python train.py --n_layer=9 --d_model=192 --n_experts=64 --experts_per_token=1 --d_expert=352 --d_shared_expert=0 --activation="tanh_gelu" --moe_layers=[1, 2, 3, 4, 5, 6, 7, 8] --router_score="sigmoid" --normalize_top_k=false --routed_scale=1.0 --balance_loss=0.00649 --balance_bias=false --init_std_router=0.0271 --lr_router=0.000419 --n_head=3 --n_kv_head=3 --head_dim=64 --vocab_size=4682 --norm="layernorm" --norm_place="pre" --norm_eps=1e-05 --positions="rope" --rope_base=3900.0 --rope_fraction=0.5 --qk_norm=false --attn_scale=0.125 --tie_embeddings=false --parallel_block=false --init="uniform" --init_std_qkv=0.0264 --init_std_o=0.0264 --init_std_up=0.0264 --init_std_down=0.0 --optimizer="muon_variant" --lr=0.00664 --lr_mult_qkv=0.7 --lr_mult_up=0.63 --beta1=0.9 --lr_head=0.00621 --grad_clip=1.0 --warmup_steps=200 --schedule="wsd" --decay_fraction=0.573 --decay_shape="linear" --final_lr_fraction=0.05 --batch_tokens=[32768, 65536, 131072] --seq_len=768 --doc_mask=true --z_loss=0.0001 --train_tokens=445800000 --steps=7008 --dataset="wikipedia_en"
Below are experts of layer 3 (counted from 0) of a mixture-of-experts language model. Rows are named router (the router's row for the expert), up (a neuron's input weights, with its number), down (a neuron's output weights, with its number) and show model dimensions 64-127. Each number is 50 + 15 x the weight over its row's rms, rounded and kept within 0 to 99.
After each expert's rows: a language model's description of what the expert responds to; "mostly gets" lists some tokens that are sent to it at least half of the time. This comes from a sample of Wikipedia text that the model never trained on.

# expert 13
router:50 54 48 65 53 26 29 38 70 42 66 66 82 12 49 13 47 27 61 83 46 45 16 37 46 38 45 45 73 56 47 54 58 25 40 37 39 65 59 32 53 51 48 43 38 38 55 57 38 76 51 69 51 57 81 50 47 26 61 71 46 42 50 71
up0:43 39 54 74 53 44 47 57 67 73 59 52 38 04 52 49 49 27 26 41 55 60 75 53 66 55 68 67 67 18 28 39 53 53 57 62 09 52 57 43 60 54 43 52 46 54 43 56 81 45 53 61 75 53 54 76 52 49 29 52 38 71 30 48
down0:56 32 44 32 48 78 62 37 51 33 83 58 48 44 68 66 44 33 28 49 92 39 57 45 62 45 45 63 48 65 59 34 65 18 58 50 60 86 55 56 52 63 51 58 54 32 39 68 39 47 65 55 53 41 34 62 61 40 33 47 62 70 32 58
Pipes and equals signs opening a table row or heading line, plus header words like See, Genus, Turnout, Bronze, medal.
mostly gets: " Genus", "=", "See", " ESP", " Turnout", "|"

# expert 58
router:50 56 51 38 55 28 21 46 67 93 65 57 69 54 77 25 64 32 41 43 06 65 67 34 59 53 15 33 42 49 31 72 35 52 64 63 24 46 43 62 38 64 30 23 50 77 48 77 44 51 65 78 59 32 53 75 52 72 66 47 34 41 58 39
up0:74 50 51 53 45 41 48 28 59 57 35 27 66 64 32 65 69 48 56 38 53 36 15 40 40 39 33 33 53 55 56 59 48 45 54 57 44 34 62 68 33 52 24 30 41 72 36 68 48 26 41 57 39 62 52 53 41 57 42 35 79 17 60 83
down0:66 79 32 42 90 42 51 53 42 90 59 48 37 58 59 76 34 62 55 87 53 42 47 58 55 36 53 71 72 59 43 25 62 60 59 29 32 73 26 51 85 23 59 61 54 42 64 38 42 65 43 56 65 29 24 66 62 39 41 63 47 63 33 56
Numbers in geographic coordinates and their degree, minute, and second marks, e.g. 77°47′48″, plus numbers in dates and elevations.
mostly gets: "′", "°", " mi", " 28", " 16", " km"

# expert 53
router:39 62 31 61 32 44 54 35 52 40 62 28 51 42 57 44 28 54 82 80 46 32 67 72 27 46 67 45 47 53 69 58 65 43 55 60 36 65 17 52 51 48 73 38 40 52 40 46 59 61 53 39 64 60 45 49 56 24 62 54 56 55 56 33
up0:65 32 34 48 59 28 42 29 44 65 76 56 57 42 59 56 35 53 46 52 67 57 45 40 24 71 60 24 58 74 28 38 39 58 71 52 92 49 44 46 32 57 09 57 59 33 52 61 62 62 38 63 62 36 51 31 42 25 58 35 31 57 43 33
down0:42 77 83 62 33 61 59 46 51 59 64 62 39 55 19 63 44 63 26 79 61 31 31 78 36 60 53 51 07 31 51 68 57 51 40 33 65 51 42 44 66 39 57 64 56 54 56 87 50 55 69 26 49 61 64 55 44 55 62 61 73 58 58 60
Suffix and syllable fragments mid-word, like ide, id, ise, ate, and Am, especially taxonomic names such as Noctuoidea, plus immunodeficiency, Amasa.
mostly gets: " am", " Am", "ide", " MPC", "ideo", " gl"

# expert 29
router:65 69 58 67 40 24 63 67 51 44 52 24 41 40 43 34 30 43 65 28 57 69 40 50 51 63 35 23 60 53 51 69 62 39 66 49 79 61 41 72 62 66 34 39 69 83 51 31 44 60 55 51 68 31 63 54 51 48 66 62 55 37 73 45
up0:62 52 35 31 82 50 44 38 82 59 49 45 44 44 70 51 47 67 50 38 39 42 64 62 58 60 43 56 47 73 40 37 48 44 52 75 63 46 53 51 50 49 51 38 63 60 32 56 51 57 60 50 44 46 42 49 45 65 39 30 34 53 38 54
down0:35 72 38 59 43 62 59 34 76 66 44 73 42 48 67 43 75 51 63 37 31 55 78 81 35 49 52 47 69 40 73 60 46 49 56 19 63 68 70 52 21 48 41 55 75 59 73 41 50 24 52 36 62 50 58 49 46 40 43 33 58 32 42 56
Single digits and short numerals inside scores, decimals, dates and table figures, such as the 1 in 1-1, 15.9, 200(2).
mostly gets: "1", "8", "7", "0", "2", "4"

# expert 12
router:52 68 02 58 32 39 53 44 76 62 53 25 45 46 43 38 28 42 55 41 56 09 46 36 49 32 44 07 49 36 56 90 59 49 49 21 72 56 29 56 48 61 34 44 63 70 40 37 42 55 67 47 68 23 44 52 64 40 53 44 72 38 84 61
up0:73 77 43 45 45 51 55 38 58 55 45 46 45 40 40 26 47 44 60 34 51 55 45 55 62 48 39 26 55 68 56 70 58 47 74 55 55 32 47 50 42 52 54 45 52 53 54 73 45 56 51 65 35 00 52 38 80 55 43 45 56 39 36 72
down0:40 43 58 30 45 25 25 53 70 51 39 39 68 42 45 65 68 42 55 41 41 62 59 53 50 36 37 36 45 45 61 41 30 44 59 56 41 50 77 35 15 54 50 55 31 63 39 71 60 61 32 81 00 55 51 68 59 54 76 30 31 52 38 56
Single capital letters, especially N, T, F, B, P, G, that begin names or abbreviations, as in Liga Nacional, ESPN, IGN, Falkirk.
mostly gets: " N", " B", "N", " T", " G", " P"

# expert 42
router:38 65 28 64 35 49 39 71 37 55 81 32 66 46 27 77 69 43 40 66 66 46 35 51 68 29 44 58 70 40 44 60 49 47 41 37 58 35 28 53 41 55 31 45 59 33 44 59 51 69 48 55 41 49 74 35 62 66 31 59 62 57 44 52
up0:50 77 41 32 41 35 68 52 67 37 46 57 54 42 33 58 32 48 30 19 58 30 46 43 68 47 34 46 48 51 60 50 45 76 68 41 50 64 32 55 68 49 26 60 89 47 50 52 36 45 62 31 95 58 49 71 30 47 46 25 32 65 13 60
down0:57 63 21 47 40 61 47 64 56 60 38 52 77 28 53 21 61 70 66 69 64 70 71 51 58 51 32 18 48 60 63 41 41 69 48 48 52 65 37 20 38 80 35 46 34 56 56 38 23 67 36 59 40 54 55 56 34 29 57 39 54 39 28 23
Word-final pieces like ish, ice, ary, ony, ory, gh, often in foreign or Indian names, as in Vaishyas, Elvish, Jerusalem.
mostly gets: "ish", "ony", " English", "ble", "eign", "gh"

# expert 27
router:38 63 29 44 58 53 44 44 44 30 60 62 46 62 70 64 48 45 70 46 39 53 21 59 35 44 67 09 54 30 41 54 70 39 60 41 47 40 22 49 53 44 62 49 54 62 50 31 72 65 31 57 63 76 72 51 42 47 63 47 88 62 81 68
up0:42 70 50 61 46 52 97 56 51 59 53 37 23 82 26 49 36 47 98 61 14 54 42 71 28 52 33 28 40 54 42 43 64 53 37 57 62 39 34 58 40 28 36 21 53 36 33 41 53 80 55 47 31 46 60 39 41 54 39 39 46 42 59 62
down0:44 48 59 37 75 39 35 56 47 52 57 64 66 45 77 76 76 47 60 73 38 72 46 61 63 44 32 27 59 55 52 78 63 33 60 68 57 66 68 59 56 49 65 71 60 44 38 52 53 70 62 49 53 10 36 69 56 50 17 45 41 49 64 50
Single consonant pieces h, t, T, sh, ph inside names and words, often in sports and election tables: Sh-awn, Tam-h-ankar, t-anks.
mostly gets: " sh", " Sh", "Sh", " mot", " Bh", " t"

# expert 61
router:49 66 29 73 31 49 40 35 48 50 36 58 62 33 53 22 54 43 61 35 40 42 47 42 57 81 51 48 48 34 49 44 70 64 50 21 55 60 84 41 56 73 38 61 65 76 39 49 43 73 66 43 41 31 34 66 37 36 67 52 70 54 56 60
up0:64 58 44 49 52 63 52 76 70 45 55 47 14 49 47 18 41 45 34 56 41 60 51 33 68 45 45 19 38 42 53 46 49 54 78 25 17 42 63 21 42 65 58 50 61 64 27 47 32 34 44 61 34 61 41 60 44 22 79 70 36 44 75 47
down0:51 44 50 24 44 49 51 40 59 53 55 50 54 68 46 48 55 79 64 32 71 34 47 48 54 50 47 60 52 70 64 49 67 41 73 46 55 33 29 52 40 69 35 63 51 23 69 78 44 55 63 52 37 33 42 42 22 30 48 35 63 43 42 73
Opening pieces of Latin-derived words after articles or verbs, like res(ignation), acc, sup, dr, cont, and the p in perspectives.
mostly gets: " res", " dr", " acc", " sup", " arr", " gu"

# expert 37
router:40 62 51 62 69 37 56 58 39 31 72 34 40 48 65 99 46 35 61 44 51 37 33 34 59 44 35 27 41 34 55 43 40 23 84 49 46 44 41 51 79 50 47 61 60 38 71 37 45 45 60 20 37 22 60 29 75 55 41 74 60 37 51 44
up0:63 30 15 62 59 42 60 65 38 48 48 30 66 37 55 48 65 38 71 41 65 23 51 47 26 52 00 41 37 47 26 46 35 68 85 43 36 53 19 61 47 54 27 47 46 52 52 41 62 61 69 31 67 72 38 34 59 60 59 28 52 36 30 53
down0:31 70 47 47 31 49 51 74 71 55 65 38 56 27 47 36 53 35 31 23 40 60 47 44 46 42 49 36 69 57 43 21 23 54 32 58 59 47 60 34 44 46 42 50 38 70 46 68 59 41 54 40 59 29 51 46 77 56 36 74 58 55 63 22
Endings like -or, -er, -ator, -aker finishing person or role nouns and names, as in Collector, filmmaker, goalscorer, Trevor.
mostly gets: "ator", "er", "ler", "aker", "or", " artist"

# expert 15
router:35 68 49 49 60 46 55 51 77 67 44 54 61 44 78 33 47 24 76 41 62 45 32 53 58 21 47 43 59 61 54 80 71 54 64 52 71 55 47 49 29 72 70 12 61 30 31 48 41 45 37 54 39 40 80 55 69 46 64 65 57 51 49 51
up0:61 29 67 50 59 32 49 56 60 48 43 71 18 25 45 58 67 51 61 50 51 72 67 57 39 45 44 62 47 39 47 47 71 42 59 34 41 30 52 44 59 35 44 25 36 69 31 16 36 59 51 72 62 70 48 15 59 56 52 64 57 16 52 40
down0:44 53 36 54 50 63 86 46 68 60 38 66 51 44 53 31 39 46 45 33 39 36 63 61 62 67 39 56 47 37 62 36 23 57 35 63 44 44 39 66 51 63 47 58 43 43 60 72 65 58 59 70 42 28 26 68 52 60 39 43 49 89 26 86
Common nouns after the or a in descriptive prose, such as school, town, house, land, area, control, property.
mostly gets: " land", " school", " city", " town", " area", " design"

# expert 35
router:36 57 41 57 61 49 44 67 73 78 52 29 70 28 72 49 74 38 52 78 41 47 46 37 71 35 37 28 62 47 37 92 46 34 42 28 74 31 41 76 53 40 48 47 58 64 83 82 60 67 66 46 61 33 36 79 59 33 49 67 56 65 61 48
up0:70 32 20 43 45 63 67 58 45 49 37 53 33 32 48 64 54 72 74 59 47 71 66 54 90 76 56 47 59 32 55 38 41 48 58 54 51 46 61 48 42 45 38 46 69 57 54 58 61 41 39 53 49 32 63 55 22 21 48 29 38 54 65 39
down0:58 45 53 75 33 39 53 41 30 41 72 47 69 39 66 51 49 46 44 74 53 39 52 60 26 55 13 57 50 43 65 33 53 43 72 46 47 54 92 91 42 71 35 49 51 52 39 53 39 59 54 46 53 71 62 45 92 63 45 67 51 45 48 49
Line breaks ending infobox fields and list items or preceding section headings, plus === heading markers, in structured entries like "Place of birth".
mostly gets: " ===", " turn", " ===="

# expert 40
router:35 75 39 60 41 55 51 57 55 98 40 16 47 39 64 75 49 34 63 59 39 32 39 36 43 31 45 55 43 38 48 67 49 39 60 34 72 56 70 35 57 40 50 58 57 41 89 76 48 54 62 32 27 50 43 61 62 52 46 73 67 49 32 43
up0:02 60 28 41 51 60 49 66 63 50 74 38 59 32 38 37 64 53 63 27 65 80 73 42 50 63 24 45 37 04 52 65 56 65 87 29 57 58 55 30 46 75 67 34 50 77 50 35 50 59 09 47 65 71 52 33 31 51 69 61 59 57 67 59
down0:63 59 56 43 71 53 49 42 53 39 39 53 74 33 58 58 90 56 54 69 41 40 51 64 15 56 53 44 44 32 70 72 65 53 74 27 53 71 64 67 78 58 70 47 31 36 58 35 47 20 53 47 64 48 44 56 73 86 50 51 64 56 43 49
Line breaks ending list items and pipes separating table columns in filmographies and lists, plus auxiliaries was, had, has, and == headings.
mostly gets: " ==", " had", "\n   "

# expert 46
router:47 65 56 50 45 52 62 56 56 55 23 17 40 38 79 70 53 38 47 34 56 55 37 71 34 72 46 53 55 42 34 37 52 82 90 32 35 50 56 72 32 65 47 41 69 62 28 25 58 49 54 47 53 67 54 53 71 45 38 51 71 70 51 75
up0:41 49 42 44 57 44 46 38 38 48 48 35 36 64 41 54 58 53 52 56 64 33 20 67 54 55 55 52 46 24 64 79 68 25 48 49 44 61 42 57 44 43 32 35 54 48 58 47 50 51 76 56 45 50 89 49 54 44 50 53 33 49 33 12
down0:59 27 49 50 50 71 48 50 56 38 67 65 50 31 78 59 35 50 57 52 51 62 44 35 77 15 10 77 41 68 41 27 42 29 30 72 52 40 67 59 43 16 30 60 50 45 40 48 68 50 37 46 55 64 21 48 49 23 55 32 65 38 59 66
Single capital or lowercase letters inside proper names and acronyms, such as Hunting-d-on, AFC-O-N, BM-W, ROT-D-3, plus Arabic-script bytes.
mostly gets: "achus", " CD", "ional", " Wales", "isl", "D"

# expert 45
router:40 73 50 53 32 48 66 61 49 50 36 45 39 43 57 39 46 47 77 36 48 51 52 23 57 38 68 26 65 40 41 35 70 78 51 44 50 76 73 40 20 69 48 47 53 46 28 43 48 82 47 37 35 32 79 56 61 33 46 69 68 26 49 45
up0:29 49 58 55 60 48 43 31 68 48 49 56 52 49 55 45 28 53 60 44 49 56 52 37 32 31 59 51 70 56 73 69 60 54 63 35 39 58 55 36 62 59 21 61 64 21 61 62 46 77 52 66 36 18 40 59 53 33 07 38 54 41 37 42
down0:59 52 37 66 55 56 31 53 43 56 41 61 65 59 58 60 57 48 61 58 39 60 49 63 75 75 57 62 32 67 29 52 46 47 19 67 36 30 30 50 43 76 89 29 64 65 33 34 37 49 34 30 71 40 46 44 54 82 73 48 44 51 64 44
Plural nouns and plural suffixes ers, ions, ies, ants in general prose, such as events, cities, Indians, votes, games.
mostly gets: " games", " results", " times", " areas", " children", " them"

# expert 9
router:57 64 30 37 43 56 36 61 48 41 36 30 47 44 64 70 68 41 49 51 45 19 54 45 53 34 58 45 42 42 39 53 52 67 60 55 51 36 66 27 59 55 38 51 41 64 62 50 58 56 54 40 31 61 52 51 80 50 33 69 62 72 58 17
up0:22 55 19 38 73 31 48 31 58 40 66 48 58 37 48 58 73 33 45 63 70 28 55 63 43 33 57 48 29 32 70 50 65 64 45 62 56 40 36 48 52 33 35 44 22 54 27 38 32 56 35 78 99 73 52 55 74 58 54 74 69 56 53 50
down0:84 61 64 56 61 09 56 34 55 43 40 66 36 54 55 41 48 74 47 46 53 53 52 44 33 47 66 57 59 51 48 76 24 51 51 34 46 62 55 36 41 42 40 59 55 40 71 47 55 55 43 21 36 31 60 42 40 61 48 52 25 54 55 43
Semicolons and spaced dashes in lists and infoboxes, plus word-final y pieces such as petty, Randy, occupy, Kentucky.
mostly gets: " -", " —", " –", " —;", "y", " ;"

# expert 38
router:50 60 39 53 42 36 21 50 67 48 75 70 61 38 43 41 67 50 68 61 42 47 57 52 42 45 55 64 71 57 58 55 48 69 62 47 35 63 40 55 42 76 62 46 99 61 54 41 60 49 51 50 44 38 47 65 58 59 63 66 45 43 66 48
up0:50 37 44 77 46 57 54 40 48 56 28 57 76 68 41 40 51 57 89 40 49 65 56 67 30 26 55 38 60 30 36 56 61 14 59 46 47 44 59 62 73 62 57 67 37 34 28 45 62 67 47 50 57 65 36 56 38 07 42 60 54 41 63 40
down0:68 47 47 35 48 15 52 46 46 32 52 46 43 36 40 71 52 28 56 81 29 68 15 54 65 55 46 17 73 50 39 29 41 42 60 26 67 43 44 42 61 44 61 66 41 55 71 51 25 39 13 57 33 36 74 56 51 78 28 84 37 56 65 30
Short vowel-consonant pieces right after a capital initial in foreign names, such as am, im, ik in Kamran, Nimruz, Tim, Sam, Kim.
mostly gets: "inem", " Sa", " Sim", " Kim", " Ham", " com"

# expert 3
router:61 69 23 47 56 73 57 49 53 48 45 51 45 20 56 53 66 46 37 55 54 62 37 27 46 46 22 33 24 45 28 49 22 46 52 48 57 51 62 48 50 37 49 60 42 57 86 56 41 35 46 33 60 57 51 62 56 40 39 92 64 29 25 38
up0:43 47 31 52 60 46 48 56 56 43 39 83 73 60 45 56 74 48 46 50 31 40 41 41 20 46 38 23 51 63 37 55 35 69 71 38 49 45 37 42 42 61 76 42 67 36 28 26 83 30 40 70 41 62 48 50 93 49 54 64 28 49 55 41
down0:61 63 62 54 53 70 74 44 20 48 62 56 51 39 69 62 00 47 51 46 50 84 39 31 51 50 48 21 46 35 74 74 19 39 41 57 64 38 42 42 57 41 37 75 44 82 63 41 59 65 61 51 55 51 49 74 60 48 27 33 65 45 67 52
Word pieces with l, el, ell, pl inside or starting words and names, as in Intel-lectuals, accel-erator, Scod-ell-aro, l-ake, pl-ant.
mostly gets: "l", "pl", "el", "ell", " intro", " Mel"

# expert 21
router:72 61 34 46 42 35 69 45 63 56 50 44 43 26 63 55 52 33 64 68 59 74 50 50 52 66 46 45 60 45 49 61 45 76 60 57 51 75 12 31 77 35 64 24 48 58 54 57 73 39 60 75 55 19 78 39 69 19 32 51 52 46 30 46
up0:65 51 67 41 41 43 27 53 99 36 50 45 38 72 61 63 35 71 39 38 40 40 42 52 42 48 37 38 45 16 54 62 78 52 46 58 39 47 50 26 51 38 70 60 66 40 14 44 48 45 60 37 67 56 73 69 53 57 72 41 55 57 50 55
down0:52 36 36 44 66 59 52 57 54 58 34 69 65 71 26 32 17 54 41 80 53 44 57 46 76 31 45 70 63 48 32 57 30 58 55 54 60 72 63 65 46 87 53 52 44 39 55 23 27 56 55 61 44 27 26 40 28 53 79 35 41 40 79 45
Possessive 's and apostrophes, possessive pronouns his, their, its, plus the eth in something and exclamation or question marks.
mostly gets: "'s", "!", "eth", " his", " vs", "?"

# expert 2
router:50 65 46 41 56 37 19 78 54 46 61 62 42 23 40 33 50 34 53 60 55 47 51 43 58 58 24 59 41 44 54 56 49 38 37 60 64 59 42 78 26 65 57 46 52 39 32 52 29 78 59 53 60 35 47 53 66 56 61 53 35 71 54 40
up0:50 76 54 44 87 36 57 54 48 47 34 46 57 38 32 58 69 55 42 36 52 64 34 35 32 45 19 26 51 43 46 49 72 38 56 59 50 43 58 79 59 52 48 61 57 43 29 49 45 61 40 79 48 82 54 44 38 54 53 43 47 40 27 39
down0:34 49 28 73 40 60 33 68 65 66 32 56 41 53 60 78 81 44 33 49 38 51 76 56 75 37 56 40 42 41 80 31 65 81 50 69 60 67 56 40 47 71 57 60 61 65 54 60 60 54 62 41 46 23 41 61 63 88 37 64 42 47 56 64
Words opening dates or proper names, such as early, late, Summer, month names like October, and New, San, Saint, King, plus 'per' in Emperor, temperate.
mostly gets: " early", " Jan", " late", " Jul", " Summer", " mid"

# expert 44
router:25 62 55 71 26 27 51 52 65 51 62 27 62 23 48 54 48 56 36 56 40 27 42 08 28 36 57 66 33 39 45 50 75 53 77 54 50 89 66 43 65 35 54 63 46 51 87 90 46 42 52 57 54 44 46 24 43 64 56 78 73 48 36 48
up0:55 41 59 45 38 67 55 33 71 62 23 38 28 66 28 63 50 39 46 54 70 46 75 58 50 82 40 69 46 52 48 51 71 58 35 50 46 57 54 40 64 57 37 57 48 74 32 33 52 68 46 68 81 45 46 42 43 67 53 55 34 47 43 34
down0:57 49 39 55 73 35 47 62 44 59 33 28 41 86 46 58 66 65 51 16 60 50 85 38 41 43 36 47 31 57 41 59 20 61 71 49 38 48 41 44 47 57 48 48 72 39 61 67 62 22 49 21 24 63 66 38 31 45 47 32 43 50 16 75
Commas inside numbers and dates (19,027, March 13, 2012) and plural or French es endings like Seles, mines, mosques, Results.
mostly gets: "es", " Les", "',", "res", "ces", "ques"

# expert 34
router:51 58 54 51 54 46 51 37 79 66 33 52 52 71 64 62 52 49 73 60 51 53 22 61 56 22 14 51 32 45 67 49 46 45 55 39 30 45 41 54 32 51 53 43 45 66 34 66 51 50 65 49 50 57 42 45 71 24 71 42 55 45 44 48
up0:73 19 30 74 74 52 37 52 53 82 32 49 48 55 39 51 42 39 57 67 29 58 41 36 41 56 20 64 36 59 72 51 64 67 61 36 50 40 55 69 54 46 74 63 40 37 51 52 69 67 43 59 43 48 43 45 63 56 67 23 43 52 42 66
down0:50 67 48 57 56 68 28 30 34 53 64 32 68 63 48 45 51 52 47 55 24 55 36 32 67 50 33 52 51 43 20 32 59 67 24 48 60 62 47 45 50 35 80 27 38 49 44 61 24 55 61 46 67 50 29 54 55 62 71 39 15 48 74 49
Second pieces of names after a capital first letter such as R, D, B, as in R-ah-man, D-ub-rovnik, R-ou-stabout.
mostly gets: " Bob", " Good", "unning", " Bab", "idge", " Rog"

# expert 62
router:53 61 43 35 36 51 45 61 47 54 56 24 33 63 59 62 60 55 49 74 55 59 43 39 47 27 56 38 45 34 65 60 40 60 63 17 53 41 18 57 56 45 36 70 48 39 87 67 46 71 62 51 39 64 42 66 60 47 43 71 69 47 56 51
up0:64 68 61 67 45 02 30 45 45 60 50 68 23 19 71 45 56 28 72 51 65 75 85 51 70 37 55 44 34 62 37 72 48 44 42 46 27 50 44 41 41 53 54 63 58 44 64 61 34 47 56 20 74 51 62 40 56 41 45 63 43 53 73 44
down0:52 58 62 53 74 47 50 77 64 46 86 45 72 37 63 62 60 58 70 61 54 56 55 37 82 63 39 39 59 40 41 53 29 58 48 62 64 31 59 67 66 43 63 92 39 55 89 41 36 36 66 36 62 34 58 57 39 59 37 34 42 35 41 26
Ordinal endings and words like th, nd, rd, first, second, third, former, as in eighth, six-month, formerly, plus dollar signs.
mostly gets: "th", " second", " former", " third", " Second", " friend"

# expert 39
router:33 51 24 62 60 39 35 26 47 55 57 62 71 47 49 53 79 25 45 58 22 49 42 39 68 80 53 29 62 32 45 69 56 39 56 67 41 75 46 37 48 68 21 31 56 76 21 32 65 65 60 38 70 18 66 57 44 47 54 59 44 68 43 55
up0:43 43 50 28 22 52 66 50 83 91 30 42 45 49 42 34 65 44 36 45 62 64 62 39 52 68 45 26 40 56 45 66 40 33 76 60 45 51 31 42 59 56 21 44 58 62 49 77 72 49 66 64 41 39 36 44 23 70 65 46 51 35 53 57
down0:46 48 61 81 43 54 64 37 46 51 64 49 30 37 43 49 68 91 44 64 51 62 65 55 61 47 68 70 55 40 47 79 32 47 06 58 59 54 17 72 63 42 52 46 53 55 14 59 31 38 46 64 33 81 78 56 48 50 35 45 53 30 40 36
Word-initial capital letters L, E, F, W starting names and headings, plus mid-word f as in Sanfrecce, Confederate, drafted.
mostly gets: " Le", " L", " E", "f", "Le", "E"

# expert 28
router:67 51 65 60 22 60 67 28 40 64 29 40 39 41 30 71 58 20 39 82 33 64 27 34 42 51 38 38 72 43 51 61 44 36 71 67 29 56 32 60 42 57 53 62 42 43 35 92 49 53 65 43 30 31 75 65 64 47 46 46 65 13 59 53
up0:66 34 70 31 43 66 49 34 60 31 29 45 70 50 46 60 55 22 56 57 29 33 48 42 52 47 34 32 66 51 56 41 49 54 63 34 51 47 38 56 35 84 38 47 50 31 33 36 40 32 66 47 36 38 53 61 51 60 62 53 66 33 69 36
down0:30 52 43 63 62 44 43 54 27 49 86 49 34 45 82 79 57 30 60 21 68 38 56 49 71 40 52 72 41 44 28 69 75 25 31 44 55 24 35 49 57 40 51 36 36 54 29 43 59 66 65 64 63 47 33 25 38 34 36 28 70 35 34 55
Word-final "est" and similar endings such as "ort" and "ect", mostly superlatives like latest, fastest, sharpest, plus best, home, away.
mostly gets: " best", " home", "olit", "est", " go", " Best"

# expert 8
router:64 65 46 56 61 55 37 25 64 58 65 36 63 26 63 61 35 29 53 58 36 42 64 18 35 75 37 58 55 29 37 48 45 41 44 45 57 63 42 37 48 36 36 28 52 63 65 65 54 70 44 58 44 45 56 47 48 47 63 73 55 12 75 29
up0:38 40 63 36 23 15 57 54 48 27 43 57 72 59 54 44 59 36 40 48 50 38 43 21 30 60 44 64 69 51 72 99 53 63 58 63 32 54 45 74 66 55 33 56 60 46 47 46 24 53 40 47 47 66 46 51 37 48 56 51 62 46 30 34
down0:47 51 35 66 71 70 35 43 76 64 42 21 47 78 42 47 28 66 54 54 93 52 48 66 63 43 74 43 57 38 36 44 33 51 43 55 69 75 56 38 57 48 61 57 36 60 49 49 50 85 82 62 64 22 37 72 50 42 44 50 68 51 59 73
Colons after field labels in infobox-style lists (Starring:, Wins:, Infraorder:), table pipes, and list-introducing words like including, such as, like.
mostly gets: ":", " including", "):", " :", " include", " includes"

# expert 14
router:58 66 34 61 60 37 36 63 41 54 32 54 66 59 77 59 23 56 56 81 33 66 27 54 29 48 57 32 49 35 28 34 70 77 66 52 64 43 63 64 49 42 43 58 42 71 45 54 66 54 56 49 37 48 56 34 44 59 32 74 75 50 39 54
up0:68 77 56 33 55 51 55 39 47 52 52 30 59 63 47 74 54 64 36 55 51 53 34 34 84 38 11 55 26 40 62 57 65 50 61 40 44 45 19 45 57 51 43 50 59 31 46 41 78 68 49 59 52 43 71 49 73 88 33 44 70 26 51 72
down0:49 31 76 54 52 71 75 62 40 41 40 58 50 26 50 46 30 50 49 78 34 34 56 62 34 79 34 56 53 42 61 65 64 41 49 42 44 38 41 36 75 39 73 74 42 68 38 57 39 13 76 57 57 38 30 36 35 54 63 46 49 62 49 54
Word-final pieces, mostly plural s and ing, in names and text (Germans, Panthers, 1980s, Mixing), plus word-initial s, tr, Tr.
mostly gets: " s", " tr", " Tr", "s", " due", "ls"

# expert 4
router:35 76 57 75 17 51 20 56 71 49 45 16 46 16 60 63 52 42 54 86 44 10 42 45 85 66 55 52 60 35 50 62 64 29 50 36 33 40 93 24 31 58 61 65 46 62 64 41 38 55 43 29 57 57 38 59 68 52 31 73 55 53 44 59
up0:54 34 29 32 63 55 41 32 49 29 38 70 55 60 48 45 76 44 55 46 41 59 53 62 39 59 57 51 47 61 31 45 43 49 64 41 29 81 50 43 68 85 52 48 56 44 22 37 27 57 62 41 75 36 55 45 44 47 56 55 53 68 37 45
down0:54 43 43 68 31 60 47 51 36 64 35 30 35 49 45 74 51 72 63 36 51 33 59 43 52 56 48 33 00 57 28 43 40 73 43 46 69 39 48 56 53 57 51 42 71 42 52 76 41 69 35 67 40 64 63 25 47 45 43 47 65 41 42 59
Word-internal pieces, mostly "in", "iz", "ou", after a consonant onset, as in b-in, organ-iz-ers, dist-in-ction, Por-in-ju.
mostly gets: "iz", "alys", "in", " Az", "imin", "itiz"

# expert 32
router:25 60 55 78 35 44 53 42 77 80 75 29 60 35 66 63 38 36 39 56 40 24 21 66 44 34 47 11 34 37 80 61 55 84 57 55 59 66 57 77 29 60 50 44 59 65 18 55 64 75 52 52 39 59 42 50 57 34 58 38 58 26 57 75
up0:27 88 69 73 65 40 40 34 72 40 51 59 53 69 42 51 57 43 53 43 35 52 53 47 66 33 40 44 69 57 49 39 62 52 59 45 45 75 63 53 32 46 37 51 54 45 79 33 51 62 68 89 55 55 37 59 58 41 38 72 33 53 56 76
down0:47 19 46 28 24 59 52 62 26 39 35 74 37 31 46 40 34 44 41 61 68 51 66 41 57 61 51 66 38 43 59 63 63 66 37 78 24 41 45 40 49 53 41 54 40 66 38 32 58 37 29 25 52 33 50 63 79 48 65 20 48 30 47 54
Words in national and institutional names like United States, US, American, League, County, Republic, plus for, won, made.
mostly gets: " United", " States", " US", " American", " win", " UK"